Experts of a small language model: 32 ReGLU neurons an expert.
Below are experts of layer 8 (counted from 0) of a mixture-of-experts language model. Rows are named router (the router's row for the expert), gate (a neuron's input weights, with its number), up (a neuron's input weights, with its number), down (a neuron's output weights, with its number) and show model dimensions 0-127. Each number is 500 + 25 x the weight over its row's rms, rounded and kept within 0 to 999. Numbers have three digits each.
Before each expert's rows: "comes before" lists some tokens at least twice as common just after its tokens as in all text; "mostly gets" lists some tokens that are sent to it at least half of the time. This comes from a sample of Wikipedia text that the model never trained on. Tokens count by the router's weight.

# expert 110
comes before: "6", "7", "5", "4", "9", "0"
mostly gets: "194", "191", "188", "195", "190", "189"
router:548458535511513520457483524487520511466480470495507481464520534492453474522472517503468505491518516483521472467481506517525468482523525481491520534457493465504517499472468511549522471500499533468515477505511519481467518504495488542543521503542527481502464532536490506495482508476532491454495495446462521468533513560522555509533518503512491477498516499478523476484489503518486504540484
gate0:522511483517462473464474460502497516504473458528470505457507530510496471530496538456462503494536494480527497446531491468462503472505486518476482506478471539503516503491516492508523452544482513521541510489469481517464465480506493570520531490538523506513502457527501487497498510489514482452527483485464528466505522504547499530537491552495486488497501524505507510506551518525499482513515
up0:486503447486463487494488497503503523454487505517520498461533503495486477525514547475475505505534499483535502446474493473489491474526474522502520513482500543487506507500501472490545497521490493483555515500467480502448488471510515563527505503534496522516500464498522498476479498442519490465499509539490514445500539476518466562537514517512479479488505525548499479505549497549505516518503
down0:519552501509518526491511530471510476497505513520527504530556489557495513485515499470545473540448485530482527541524540475468503481487517496455501504489536496480541480499512558538479507484493488494483537531518477513457484516536497476515539506445494512473481492506492523481535446530507524497467491515516498542481479539441503507477476499497497504510536509525492483512494515483494486528497
gate1:475478507457521501510520485486516479520477522502531504471495450478555492499444504568462511502499488495516513496473514532507546489508477483516504460480499478476504503555470503492495511504507534465525534494449515482528571476515490497522461466527507489421486510506493538492529509542521505503483474480509512507492487485506487484476528499476443485511492510513492536494519542524498478484498
up1:546500507521480519509490502478462505454531499508496519476486540510469527488521496491558523500483479488505502497496474462514490503500519513497495497492472506535513483496496531510512544468483505517491471532507532484517486537499503514505508484479461477518501514465506497504441518517400524465535455513467511497491513523526489516529480468499570470497534465505493467488461466503496535530455
down1:476491501489491496488469543474492505488520497523496508528497544519445486475521495539483562510514530494472508508521518509552496527509472498495545506554490506499520490496502508512508504482460500553539461504542518501505494480499450520477561528512518485512474494507508504541501516460500534513545506486439478508480518544487496497520510513463516489511536485513496458522440478464468524488510
gate2:506447476477496488481482465481485531522498485505474544475487537524495505510487544499532518453501504465519525523517503433507492497491480503510519458509488480513500482542529525502522563487484527531486492480454508528529488543496497541485522507550466528492509472491505497500453496445536522551525496510486491461500523489517463503498533481476489451489450499481515493502489508499503464511471
up2:514507480484504500499521498516527499565509566479480463505449409480532520489455471488503501490492506511497497501504507490515545489458520495466475503524510542490517506551505485487490471515506445510477495506514476491493511466470482469489506496477533535532528493468467510515501476505491488512544529462545493518486512496494516463494530508513503513515510534477466566523508527507479493467504
down2:471476477509512475479543465496497492513491526474485492464506508509520497508505571472488508519494452490514494481446526490487537524513501520468496480483469512474538453521522530475500508499520477499534470467480466518478485506477529501487472482483482530497524464459476461481489455453485500531502515498517497468493508472521477535522508515530479517457483552499494530431502534505536519499463
gate3:504487481470476437512494450495549471486510527482490520475475488489511537470489512470509515503458509497490510527506504513529499499460449532462476507498484482484461506544497492424485520506495493498546488473478490517491493475523504505479498533481513564514487471473486503517495470461545438522511481515512507480455518477525497537488494541522499483481505508480497552506496474546497521521494
up3:524511521509461512491447445491513506475477520508491539477541518499513488501505457483491494484476520521527500468522522517500536473496464533447480455491444455523468479500467497490530442520495522463558504459482491509503507447535495474478506501505525513541478470507462478520544505507506476478504505502507518504496504532480548557508482535506513518509499514476508514519525488520485497489517
down3:501521491456479516456509505513494474516459508519489554493551472517494534536515544496495508508496496485487530477553508494456531497476540529470470522479488532481514468500513512537499479531470486532503529473480477512479458473482504497489492495493506477461520491544528504527541536512503534465511513466474497492465505493476495518491491469508504497572457489458507509488476481469492475515556
gate4:466458481533544484498527474482519511486491428505496545518482525490477462490532521509479518493531514516536517524472507488507453492531501485515545537473511553492521537484515496522481494549487487457534486515516502508518509517494497509492496506531514483488518484486517495475508495458512497539510494496480509405516500485502481472544505528525521467489465496525482518437537515489489519509504
up4:463543511490534494502494504511499477590511472481533532518512492498507527495511474496497491543456491527504498490474513515523524525480562516529538522523496506450502505485497483498474479525508487490502516521510497458491526485481513447502457557469523476463473509494498496494531461502471487436445536543497488532478524455500529502492479506496510515511516516519518505463479510493500530509488
down4:456452447456528484510519473511490498479534484453478498481460517487474493514479499507528497466517504494497536536524511475509493504500423540523502485494515512475480518510509478462472497504475495499493506524477511502491507456487442492448488540521504537523493458513524529522493505460519524532492489488535531471477516474542503506537483495529544477484486472472489509467514521484451505493471
gate5:491491507499483487492465485478522512496476524506509441538459523524523466491502478558473509503527525517438493535493507423487498484464508455489518465465505521555498502502514528520475468537490507488504467459502553479497501490508486513482508507548497545497485529493511509508506477530510470529486506457528493461488496527539458481498495540513485518524527478509471473499483526536492514498517
up5:509463549542507553453460495485521509505491511502502468506438495524504505510505475537477511517529490530472495499507503479513491489521529473494499499443505505557507506464522527555475482539503494526515461447524571469524511467512465496503534491553502526477486490517493517493535499530503528516481515460470490477502500532538481496516503525500484541514521483499478493503489493475499475464507
down5:500502490502484511468539506532480466477489482475529514534519474476484491498516496497497492530482483532528477494521532468455532486486486491481491507533505542517527501469480524494461480531491465530523507459509508523489506498527460481487485530447475462483513494540543534501514505545481488480503477499479487534518472530445477504500460460488500516547551462505483506499469469451508444498529
gate6:496519483495526476484521484501465472535499530509521557465484508489457439500502461474453499475500492550550498520491487501482479501526541500499519490538475493495489479528484484502528496481468467443472496505454529542484505487508515522489490481527493489521501558468451490503467504508527512501499524475482459504490509502479512517483515492487519472501508473475504411480467514505495514541522
up6:487529530469501511450501518513484467505509499506509570470495457504466512516517473470473492493537509512522505504510489546509447485506508522482515494536503473517485487565528503546477459485502542515480513527472506475469534488492489531515467482527495467508459533548528503524523513516511506469497497457458477504513547514489521504487530496471515491494486480473539473527468493498472447518515
down6:568532475501486497522543489503477473504496518485453509490491454500470496500514511496498477513508486508522507510537522504499534522489449469524520531541531506495518521490495542495455489503532469542484497476532488515489472502531489485524511500464509455484489499511546548499513544537520486497491503433494492520523496532448521494457474517475490536528553454528499482485472501496505500536514
gate7:510487506525523522485486521537488568481479514508491486506507533476466488448478525510514476524517490497523458489486520504517500508545536477466504514475477473489528472490464524500554488540520511481520482515533510497483488519495513520496504478519535484530516484512496464465470509497524549485515462510444461487547534525515513560531494519486550485492516532511512444503463485507532480484490
up7:560468461509478492527451524503485499506467514505489430494491499510498505457444490514532484503520530521477494465516513528546460499522488490480486492503518520468456517472502494454480501513500523505503492469517533470475487474492504484526482497441467527477516479501470468463504474495492510533510516546537505511479465460488496462477491479488494487514486539479517565486475510524526503475526
down7:521491489452532511578483476496496502539493480514466482503479486504475524470462559516503477466454496546517494523495503510509499539507533494468487505493527524509520501463490498502492503545497466473516494503484452520480540493541502487477547524478507492509494528505507538470509480520467484523518490513544535446492490560509485491507495517464511465503475482489511515455510526516524462470529
gate8:489458541495518548516504525498529466522451503534525484478516503489522465503447506523461452462540525509508452482494540523512468502503519478488483524506513480503483451494497541529490493482513514486540505512518526503466486512479497535532525466486536487525493509497470503491480483472493531476467497456488484492544512549547500530523530478531517483503527519494522487487490506526514492546452
up8:494473499501540458501525521480471536493497472467475496527504526488486494524548508562507486507507487487464526542517462521481505523486520508525483465493472452515526529477490472459494490476525504494501510448508456475523511464501507526483443525510460505475465450524510489489463526493472467469493505480474480488500515457455529504515526512482487457474457488475505499502522543511474509473490
down8:492513497523497485480491513502504489512478536527548496485534482488526515495525497502489531505530506549475464520477494501480520527529519520466507456513465539472522463483503485498537522522475523506490494507433508474532503515497522539503501478496529551454476481438467499456504536483521542532512465541492530456499517466496477525501491521523467485532495547493473511502506450509485535497493
gate9:521540460531499452500540488480509516536518475522471469521501493501475446506508466514495500503526472478507475508478518485501498506482502441509515461555504534487522521469468474504528512453482463530473515524541507522477493486459494554508470478488515509497559493484504503515484479483533448482525498501480508532485502501524522508454482486501484512483470492538471460530543538518486508524516
up9:468446509482515537434484507511441463510492539480505505497518498510522560468455514503532510487471505498506524508522483468517540487510488547488466494471493475475493489540501546525548539511509530511482526463481477516510542496508519490521537491496455502460494503542507508509505494516510509497501475508521483482517450488508526469527515515490480483526478509485491541509529476452534475468492
down9:492500496491470464480492474539503509487492498492512470520528490487529505461493494525495520503500524484519479477449511518481495494486528546460496532496469494474497485518546508504552470526492477530515485487470505523505517516448548500534517470489485528526535487483551446515468434486494513463499488493503470481541500466544480497485512489557510516470464541507474546497529468514507501482475
gate10:527445528473531524481480482483501511497518486494483495541485462485513504499545488505500505525536483499481517512526491461523463499505511520525484516503495513498485483568496513492494528483484529538486515494444559510514501454491477475467516513521492558457499521502493517526553551506489534504446505464481518507491473510522476482484492465475474509505501478459499515547465482472502486450471
up10:513490496528521502481522496510544477513484536505521426507463467497488488494496524497486501501564513473472508494486503486468482489498473463456540515482502474503524492504476554499505447501509494457518496496537515515491504494487497501508503501522522464533455519483466497501489499511486435527539480480539521461519489507488528465528479479502475481521544490528511496475508553524494578515500
down10:462486508463519510495500500494463506539492493469488505463467476530463486508505519473541482496482458485533498504500519480477512492510502516462514483501500539532567479443523545502503528467508489529535503489513508482484497545473543481448490515498523463511493484478483454450465479494501481507516535521536521513491530487468541506513485544494485528492527511504491486462500562462471515505506

# expert 43
comes before: "- ", "| ", "===", "==", "=== ", "== "
mostly gets: "=== ", "==== ", "Award ", "Best ", "Family", "Website"
router:525472522538521527469474524500535517490439514542522495485515506462502500469499542536478474474524516518494482501509534542545468520505541476472521505483480485514516515486481521562514466540491520469498483490541523488453516509460517547549516483539519493521482524544474486485493494515518514471501511480493476477533516487487507524497505520519501467506525515471493502474461465534549492523499
gate0:525523520513490484513517494494517503490516493487520430455516519529496508467516535514504472482474522476467541512510499518554488469463511540465525522498538470559542507515500494501512485476528525451486527482541470516501504467478494487545530504480535427496511514499514467503517488517503493479506506506527506471516496526483478516490534508505477482490556509482516508489463487544561487487481
up0:482472482500535508488514524511477509497494480504469554519500486483495478530496470488487521532552458510529464485483531505491510523534506467550488490485462531460482494487488509509498487534497494566516465513493526480505519568505520495482501529501490558490469490498459512473480480463512501503490493480447499537501524500529519474522488521470514479496446509541494490504557497470456526508535
down0:493525504490496488542529527502525469517509480533532517505544523523487514502469531488505538537501526453526491444466500466508490523514473516488494518472486487491522486459490512535475478504471537476530477469529504513549512543523503474461511485484515495526502456535499476503472488458468541496503536468511530531527519453512488538499461489463528503486513508495551537533522500499502531525478
gate1:476474493479537479494508535496477559520480513532523505491501487514502522506496470511535482504554492526500472545475506517546522479526488498495510520472500464489542477499506504505514525462495497504521485465540553482496514509526438500503506481476488479480465458475499534497524508476523501478504488477474514521502549473559500508536521527514495524442483512531529524497459482565524508525516
up1:462492532537482492505534475479459484510511545459512521500491527470509481477515496483503490509479487525502488475462481543488499453505527514507527487479501466505527452497517487511495488524485515546499464458474480538543522499454468533472486505472464532486464492464532472458516540515539470490452469471512484481505502499512468484515524484496513469458501479492546535499530473475521477522515
down1:510493534516486501500489495482549459486540484490491520505519498541476473496480446525448508521468505479498525477533481484523513539548493545488509531504451485469505469512533487485465485523507485516491526533460522524478482466506490459502519527458459519469482501512477548526499540560510536519480525519489533508510516523462533509469508486494458488530482496468527498475522484501483507475501
gate2:492548504523489507505520505526540532421505485504467477468501535502466511459507533520487499525507488477510505498490517525505531463524515515539531497495510486533475485480512448493524540455488501486495492475473498511495530523470482531514511554453501535462484536532464524491494554481494491500489452516487512486510485487536495501550490520499504510459510508512535520503530505494544483555520
up2:515463502473515512465489498507465491566499488514510516521516489513515467563474454481477497501488521517496481474494499504499469557468482460458476515506473472484530491484476531514495441509532507498539485517522518472483496495528514477484502452538516444527523453476530491508484441488503496499478507468498461491512504528481536512465505485509511464516500512482495472475459492504455520478469
down2:493500509481457539507458483473513548491473488497463486470517534483510507508444461490475499461499494556553500496482509502506506512493510516529537480494518468517531503527537577514505506513499464495555505533493490539509504520497450489513518492514565503514503490476546520479491519480496547488514503494476529488522505532469558527490523518462490517521498505506497479466512499520520502499535
gate3:440500472446490517511505515507488475481519510503545482512512517487499493482501488490467488542513519584510520482501479490493471513506456513501506544486498502543524498513491533537525478494526502465530473496537517492510531524480500472508509509517484487497455491459503511494523462492490471515528533536504495496507476463498490465485478534510513476494464490450513499474530479426436461513506
up3:466472464478472508514463513502491467475498511472541469530500498497500508482516513498491495517510527568482524498507485498455489509493470492486477499491516522546517528496506542519503496513537507489509474487531489501482511531455509494495453492498477477476461495480535536533515499494464493511568531530535504484498489485480486455460474534519497488502463490475461516486511469414455472521512
down3:496512498493498449492507491509516490464478546500448512478555518527460522513497484511490514533513469548555522522477465477510507505533508504485455528490492519482492506531506506526536528524441523536492509545497508545540475493515463509530505514505519516531523489516545487487490511479537512487503527475469469466453545466490542492516523471487492500488496516502462482521471489493526540485511
gate4:519484488515483539489483564484510487499492530491510450446520522440516481514478488482543496450462510514508519505520491537453473507523487507519518500521483506497583497494484538522510520504493522479480478510527485496493508511470501504496490464480546485488480510486489499489518481514458506495519506472511466492481502466483475541473524537537506518508574476518488514465490506500515550546485
up4:519487523504492526511488541485538505470499518471507452506498541463525514496483468482583498450476497515498529505515496516492503493484502491507491491512500537507558516500477524510493538549492536511494463490526469499450489500465477496497482474441520504477476500509513534501519466504471511517514504487509472474481503483485482502484528555484497548527506489531434520493479492446525539526514
down4:534506467508517528495476482526515511509462521476492481480497505531506476509487489497486526516479508505469533528498456514463486500502526487510518508473500471509483522536480485538505518488450469518449464510503451530465451478512496522535493518497533512502446490488500493519533514523512524493560507538521496508398517508480496504502502497498469474534472457527470514511481505472528491512552
gate5:496530521493481539507504522462513492525461495522456517510525512530489518539480420517537514493519524499535520452504502541465476495531508511523494497515487511466529510482515478430500432501533506544507544507472479520523517511545528498491516528478493534486500532500476531493475479503462520508524491485521530474473503482515536480486478463461492486483500509492552479498507487520482487484510
up5:517467500525539490492495505543503511510483491480526461474473482459486473459517572496486474491480504516493459524478537465545500512461515499475483478466524467555518477506500512520529573490471494473510484471539519457496491498488500520499503490529525463499496476513469457500480502489498492471491508483483476538523492522507479528528497519532521523464542501533491492476497520471541505542468
down5:496503506500490542541485526492464508511518514486509497497479515487479460456454485507519503491466478504507516530493507504471513527527529499497470506479505478506492485522494462487499555445493473450539479512491461479477527487517507503528517520467526516490468485463515507481490506556504496502485472486479510462619475441497491508530526509472519482446511485501525511495496498506516501490486
gate6:502533529566520510495541510504552533477500454481484468481513506491462498517507482508557500524499489518486529511508518517494518505527494543476510509513512446487477501515516536509492546530484529470466512484519488519477519508515534495491495495500559433478511532534517475510489540486499527449520477491503488526495493516528488514517498543465497507504486546512492512485455562528534488503518
up6:487443480457483507499491496515460497494478516483504507524507487501514475498468504498442479478499526500527461475484505513508473478512524467510502513469481527519508498470467496506515455468560483490534470512469509465491502524483482503496507538497451568514486499478466552481504442502507477542485510467492488473521504518488515515495522480536523489489532443491505477481542447499470541488485
down6:523558497467513472486491503473493509509512493539508499513474440503509505474509522500492504503438528529479479477469514465523465515491479437520534493523498522563518468454503480503474524448478474470544506481493532531532523453486489484490500498491510482476498486495494502470489434484474486511480489467506522469507545509483525512485500490512523504506458504477534451471508481488484507532484
gate7:523471515532461514500517475504501505487500515451469501457496543514505493489499496502515518486465452493512503498520492544462509485470479465547451478543513526536552532471526478441480494485510491490536456501492493490530500496435525530537501516503536482470508497517507519523498485496436509520488497491530489479521489471512496493510497506521526489505553471539488496465452498480526513531483
up7:471531517470532494481492515509494508490505477549550476521515500475487511499489482489466473491526523503512496492481502464541483512539527531459552533427487470480462477535465521529531510491499517498473517500520519506477506510564485465473503478516517487544507501503502470466503494510563480488485491494470531518498520530510525508502519505495492510473474538451536491528564491513469494504511
down7:479512490517499514531481540503540519500524509512453528507515492511505524503456499471542472490527458480505501502537480490505488527556472483515537521516525462435476450486531514502523555507504541486508537486524535499510535498490482519503511489557515501499512528495535503501486492478517492472498491458521502490543483533443472504482541495513508508537522503471488547476473467518482515477533
gate8:536490492533520547483500512518503543483460508506529484454523552484466478495478532532488483518525518514515496500464504539496469523526528516488513509472493494528513461480462499486504484517504532463546515482487532478517485501497496513520524510521520443542506550512487489477461465469510471492451477477475481509505532544531546529520539526501473485473497502499485490463481484517515555514517
up8:530520513532507476469497532496459541536501483505488444483494503538480510502506525482511471475500506517482471504509520526536515515526503509487498475450465468466502479497512466460491522478471512488493506512537469469480510536513508507539517542511502504487488524496473549470521470474523476444462516474535470555481511487477472501540504533451534524528533520494482462468522491482492484529508
down8:467510509469538536512480522495503477490495523534486522496538480464452534496517502463536493486511480465519474496490489522470511541487474533500483472537516536436448510486494459510505514463491525494474528493508487471521516458506475472497539521548497494471467501505542479533535488476476462478516488477485512516523531528485465486472520525509502519536480482464490467466488508542489467481514
gate9:510498526550480549479490504539511520465465491496504480465496517521455481478465509484469508451511537531513506489482538498502483517499522466482530536462487481522487449503494470499527478500529517463527503475507516462482509520479478547507550500481500498511498535508474515475469500445507535470490493475457466529503523534536507546512545518513493508477492514493541479470500501546512524523474
up9:483521492506545492525516468534501523485534506534488503539508531489502548446536467509507465508496478458489462508513520502535523459494506472489539537464465506523550470507494492522497545519491503526523474473519477546447510473503494518509443465529466466517519495465469506516517499502512521473492500536540475512477507471500510536538465511500531473501477540484510473516504504496526510514500
down9:504537493472483518512462500490536507498477495521546489522525521489490507498475533487499512547516485499507561492501477461503507538538485509540493483511502456522459455534559473526492487512508477530513486520474477504478490522522494545506500519532485517517433486516498501535554490533488472507532481503532542528514516453530523499498487491490455501480459511490486534520511501507515451496541
gate10:468487496516504517477502527542522501534505526458517555466520447510510502480505536519504496545497494511492544467499521531495512550509465490485447457531512503517520501519493515522477479499498480511500528480465527500529508493535507518492475469532516494478468536495482486517464517526470544533511516537520514529498518489500500468515501487501493483523441500495487504484448465409488501503481
up10:470482474476519515525507523522526519538529503512507521466527472503527510527513516519490485514525468490496509456508492503546499573510479478488489499521506500516542501555499500475526442496503487521541553475468529508535531490536497515507485522536503520497491517490448500503461509489487505521480465512506559540490486490507499452516515496481505464498454525459501512525496462455457474517488
down10:502497513497493504460505528541523471526530465478511509497490486465495465505477496548549519504459507489503462539469471469506493517467483513505488490491503524482471540459459476484525509509516510558517489524530477521499494500532489501532528513489527511518509459492505538471509472491547493533523546503552480528445544539476494495541488510540479494491519526483509461491535497540503508472504

# expert 13
comes before: "- ", "The ", "==", "| ", "In ", "==="
mostly gets: "±", "\n\n", "Genus", "titled ", "emp", "up"
router:550502515525493500492480515511518529490471507554541495491511532453489482502483493489494448480535505521522480482505534516518487511511527451485523522479455457536507499486502521528509476531500512445509467509535545483452510514478530544551538458532509486517508500529480450438464498470528502484472506509471463470512502519519506502506504513516511514496520526487481506482495487535514496544483
gate0:512520552542465516486469496493486505506423531453459535507476497496509516551530493463545491490494489493483496490507505500506505471463566521516509459478498561514510551481500466524491508501495474548470494520513528490486464469490485520517472485502524508525529457533518469463498486534537507498535554492508490496497477490467499514461480475532499507521481511518493497499511504483492501473506
up0:476478519505526525539550509514470533506480518488504504532515485535519477503457535489487516475556479494502491510506493498591512499473539478535473460469494502501546535508473559494485505513527484529496490530502519503510507471462481541538523478543517480520502479513542458477480469508530488524499528503474513493495495522469474526519528505485496497512520487573511494480511502501481505488476
down0:563521459488485537484496488517462479522472487504489527473489491525559523516494482532494517501484484515504501526485516542496473505486509489494534488450479483473516504475471479537466514501495509535469511525474478549479502489496516524544470511486541479500460475498541473513495508491555523505525476502512478541518522516534519492462494515503512460559483508463492542513445477504478519521537
gate1:486514478511485480467507533500529513475511466465543480475517439482501521566488483457495482509507458544499497524506501464508527480462515519544506494512489493509491500533500482482505495493463482474503488509471558496516523526491497505494527528493496491488499497538520454437503498472474545527502551496450544532504513498511483493579486489505480509518499509483491518498520510475445474498486
up1:473503460531506466457519521515533503467527459469529467467517465451472524555471470487489502520483475576509504537497484469515528485483518510515519498503476486520480492511510494485513474485470481484509490502460544500534546528483485473502527499482495466509520495526499504438470514489504529506512529488473522515505521495510482498587468483499477514496484510480498514499506532473487490519464
down1:462484485460500494493489470532510486501520517505470489477478522497450506529448507515496492530454504528495543544511534464519454517503446510526495492524515514455484516501517486464518496511506502532480468533481482511521543503475522490483466463500504488467488521474502529515527549535502519489489507530537534523459491473482455509518507505543501510533496534486447485510498479468490483486558
gate2:467491531547448474509468503482527516470501512494507489502516496480515509503497492473517472447476487504508484484501495492445487564527536518469554533570492443501501488486501495532495474498482491537475496520519501439495472497527508518518505489504489521567485447499478525518505517485464532532478537505509510488520470494469475491473488495521518515523478508493508514448495504481515500467479
up2:510515481453536525485527482521464488529488482510504490493480516536486498480500491534486521566534517497499502520499514520555501460491473474540459477444517553497504489497502491468519519501523521442518504501458510537527535509480488495473494530503514477443489549493495491505490470491527450473513457490477501496491525511533532510531524518502501476478536514518518491544500491542470507538509
down2:500486490525503471485504507505517535529529467489521496503467495490498509510431483463504491449452469494515480484526461514462520511504479521517495512468510495511513501482498508516531493469523499452514510547488499506477494518507499480512512465452485471497518524515499514511485458521468502506474462503474489511628496514514474488522476483517519513465481524513512522539472543511513500520465
gate3:498491552480475506475505481502494498502500482481519483531512514484523490450535527492512501517495531478529493489481513485495485514496453475486534509513488452521503472491479486512550475530486513522525488508514509464462536515501523506508518522487479486490486521560435465498426497483458514517500478510502487508506508545555572484540494506459484493484506496451503495492499494455481449530499
up3:496520540475457490496513495482495489509512496465538522538502481501533526478551492487505509501503509473538489479492522484478519514494454464513546492536527466519484493502487491490522501529465493521496509525485498495499524515498523514471497512465456510477499499536456459498443491490433505531529524526481484519481491529539527499549466491450472507500482476459481525515517485467468432523515
down3:513528503484506448522519462506511508491492477459487513459511489469501483529545475487528475495521508450517508474472508457485533501506462494499506485491481525497467495557489492502511485488521492519494546480477524520498519504490497488436529522478475495496463472499510493465504496480492519465510521523496508507403536517504487467511523488513431459517508522488479531535488464508484470465473
gate4:508516500522446496521501477481457504467497496505508497523496466519501502452488466480532459463536527404479471471503496498508464480480545533465504506478504503522470462522539515515480500482485496529493563484538503513503484491537482554523518506532551523534502473486544492497514484493478515502532492509485519494495476505522489508477499546521505449499495540483501508520524513483513477484504
up4:473484482425547532482484517506509484533502531496484534517485530487490501527470478516500533466431499558514519513499498505472541525502483506522512458515514485504552515479508507464484558525501482482493455510461477493506502519486504495483478439456459487507502491503503530466493495481509460482486520474485469494483512485484501544492521481473533515495512472514474507507487504520535522555484
down4:492509497458527471544463490520484491555489514517476501460491530524520460500507489500514502497496530446527506474507511516512494520520466535503478465480492490443465503489495478572501506490497473491513489512538468509493491534470504522472508492483500470542496503503467473555505525512490481492482466504486516468553512508522511504484496503500487479505495441474530558510492499516467554531444
gate5:510461489507502502446460518525530524438471501525528469470483493453470515497457526547485520488558515510531498510486503515525466528522500489502522491478487502490489452473467499537513485539494505458538489507522500464464500511476486501520499483535507503532488521505491468486476498487547518492496459454460489473526491510527527472537509531536469497478523503487524475475468495509499522537470
up5:495496470500497507431487558539554501491544519475497493488509511505458534480468502539480525516537516479526499493495525524482497519524461464521493491534526506505495461505528507468504536518519476470516461466514521505459478484508470529519490489479491544495497470462493493460523541537510489485551457489503493494533523493540515507541480491479476551491475496503465492483520526517519482495474
down5:507480466502520529535493478508501528467509497500498506483435484517510505539504508491504476496510483512507512531505464522455455492526472555481538494495480475532468536520550508495452484435501498466497550523500492548497463513521491499491525532485519509523479471509516500483469526514491494515474508476501481474488458489484536547509481477548528513475460495482521556507487492478472521461514
gate6:510473480504514514551517510470502512514436502552534485497457513500509437477491521508484496447520510511486497493501497499528484515550557487467471529542480508498495492515491545537485524536507489458481506493524470499475465474528559496500493483480513548494491516532528470524494523501505521542492507530460553494502495527488488491489538513530517521507493508535464511555513514508499510501500
up6:492561527538511488459488514505498468429493507432474477491514510514493555475528480496523480477473528455480480482481504494485490495481511495504516485463526519519505483493516488488477469514501541525479538481521491508536513514462420494521526522485542454531489498497487539496503482479485537505534528473530489496518496485513506480507474552511499462505494507457507494476534475483516490495521
down6:493473507495494486513477529497529528480490468498500459489526502451456529499536450478494501470504508516512460510507502497515482489516485525457488497484484521511487485459485514480508470495497488483522490473495498488513543504499479506481505504465482478515550548523493487515504482474444499492539512473467498437591520498524496475508486519557520497448479528483522435490501501479504512464529
gate7:557492529518482505509477498476480454514478512509480454504473529464510494489485517487527499473469495521497504514509505500499498553521503494488515476501510544521516500478501471531507526504504516545497489515505509494515501579461496516518531489474497483542479479521507567507509522500512483526535479478551420528501497467476506536471500532492505498509494534479508511477460507472494492527426
up7:542495544500471500512467501486483459505492508509482475506475532438515517513497501466507492481502483530491519509505505494487492536507488520512495458506521536533531508496509467524495508503498510554481460525526504503515469556438490521512515494453502492524470482509493558511514521514505487537561484493524435541487505465458495518466489528493485520524491507482486524515477512457466473508447
down7:460496516480523481543497513519509503519485510496506485491543501551548527511521484532501517554516516489457489505468518503496511481493482498503534471506495490536501496516554483512481487513483506518482477501539495495486503497472466507490520526498494481478519489463548529517487513495513480448533533459537481500393500493490497495451486530523503481520522512521493513440490476501484537482550
gate8:507478517523483502471515494549513507487458516533517507464527558462512512465486511539460489476500525521507491493474551527494508531523518480462530511508518516517534469462473532548530488507520538484502506516516518487462520527502494516492538477537525463519510492484519513451480461487506522513509479442495476489523519528540515495492520511465557473500492508472516494482488499529495532532452
up8:531524533498469484468548514527481505513517532474514538472505460519531484525508478511503531466458540528528468531504461530495501455499515492524483468491476518534466498468497484534462494536476523456459465495521459484487467522547487479486523525514510487482538524533486531505486484464488500492507488494495478500529467537459488498465500494469485544496503482473523533525517502524464513527505
down8:487440511484500506508533503477503487502487529512500524512525485506504527551509508498558501511479517504488499480544471457554512479479489485517474475498496489536521463481503457507504507511459521458489519496461499533469530447495531498507505533489517529515513489470508500523504484505489496469487552474491541490510479525468466475497528523497474513514476474461542466517531466542535523431498
gate9:510516442469461486518517513511481462494508493516520545510487521471497515505480486476514474469475483466537492489494501470511548497479513499507523521524499526518452485514528494475471512468482440463450491470462501469537465494529548508508507468506488542467494502496564516435500472496472452513539497496548452510502463470504493526501482487500503501493507518535468505509497491509509513500490
up9:485495506468501498531512502503541462473530462482486510548504489501482510493442494502502526499438478445531520508489502489468508539467528512496540526516541443473505443526486513549529483471465481472500484494482465509481510472512504515513531481529504549488517479472476517462474521493445486485503497509540503546516471511520479524541501474465489484469479508500526507516475509512500500507491
down9:471503513476514504460473538483492504523453530509520503505541510491482505462491466490518493506519515501487506476541516479460478495508496484496504498494524541485464531559499480516507521473504525516523531479502466475568497523454542513513483495481477550535478520521509502498458475515509514504531495543543545522497501485530484498524482526460546475514507488507473527518466489565483530531472
gate10:488515484475497471510508489543494514478549518499485501509491482512503492468514504527529468512500526513480486476468492537502516531469483481514518489481470457526555526508501504490535517491509486460482533492495537494451529489505606491499462465485465484495526511507478489477469487487498501483485504480499464484510482500489492485463531478514536497440466456555529509474506455531498524477500
up10:471525489468490458522528471515479509491568531477472483517467491537507518501541479510538485511505489520492489485497487495475516516478481495515484485489489459516522526517515477477508529520470480474482535501493503500464498475514571467471478463481450509500519485479475495465461504483475493510505545496509461495476491475459475468476546465488525515448469455548490516499530459497490512491527
down10:460468506503482441485524559485477509472508539525500512496518509504532500494483490474468514524454527475500443473536529484500463496516511514529507489501523526479511559499471500464473502514499541525476516486467497503547502507453500527490537504471501463508491472480495506510506503515486474497457503483489506479545537534491402500511488498482455478486509489481501494510505505466466517505489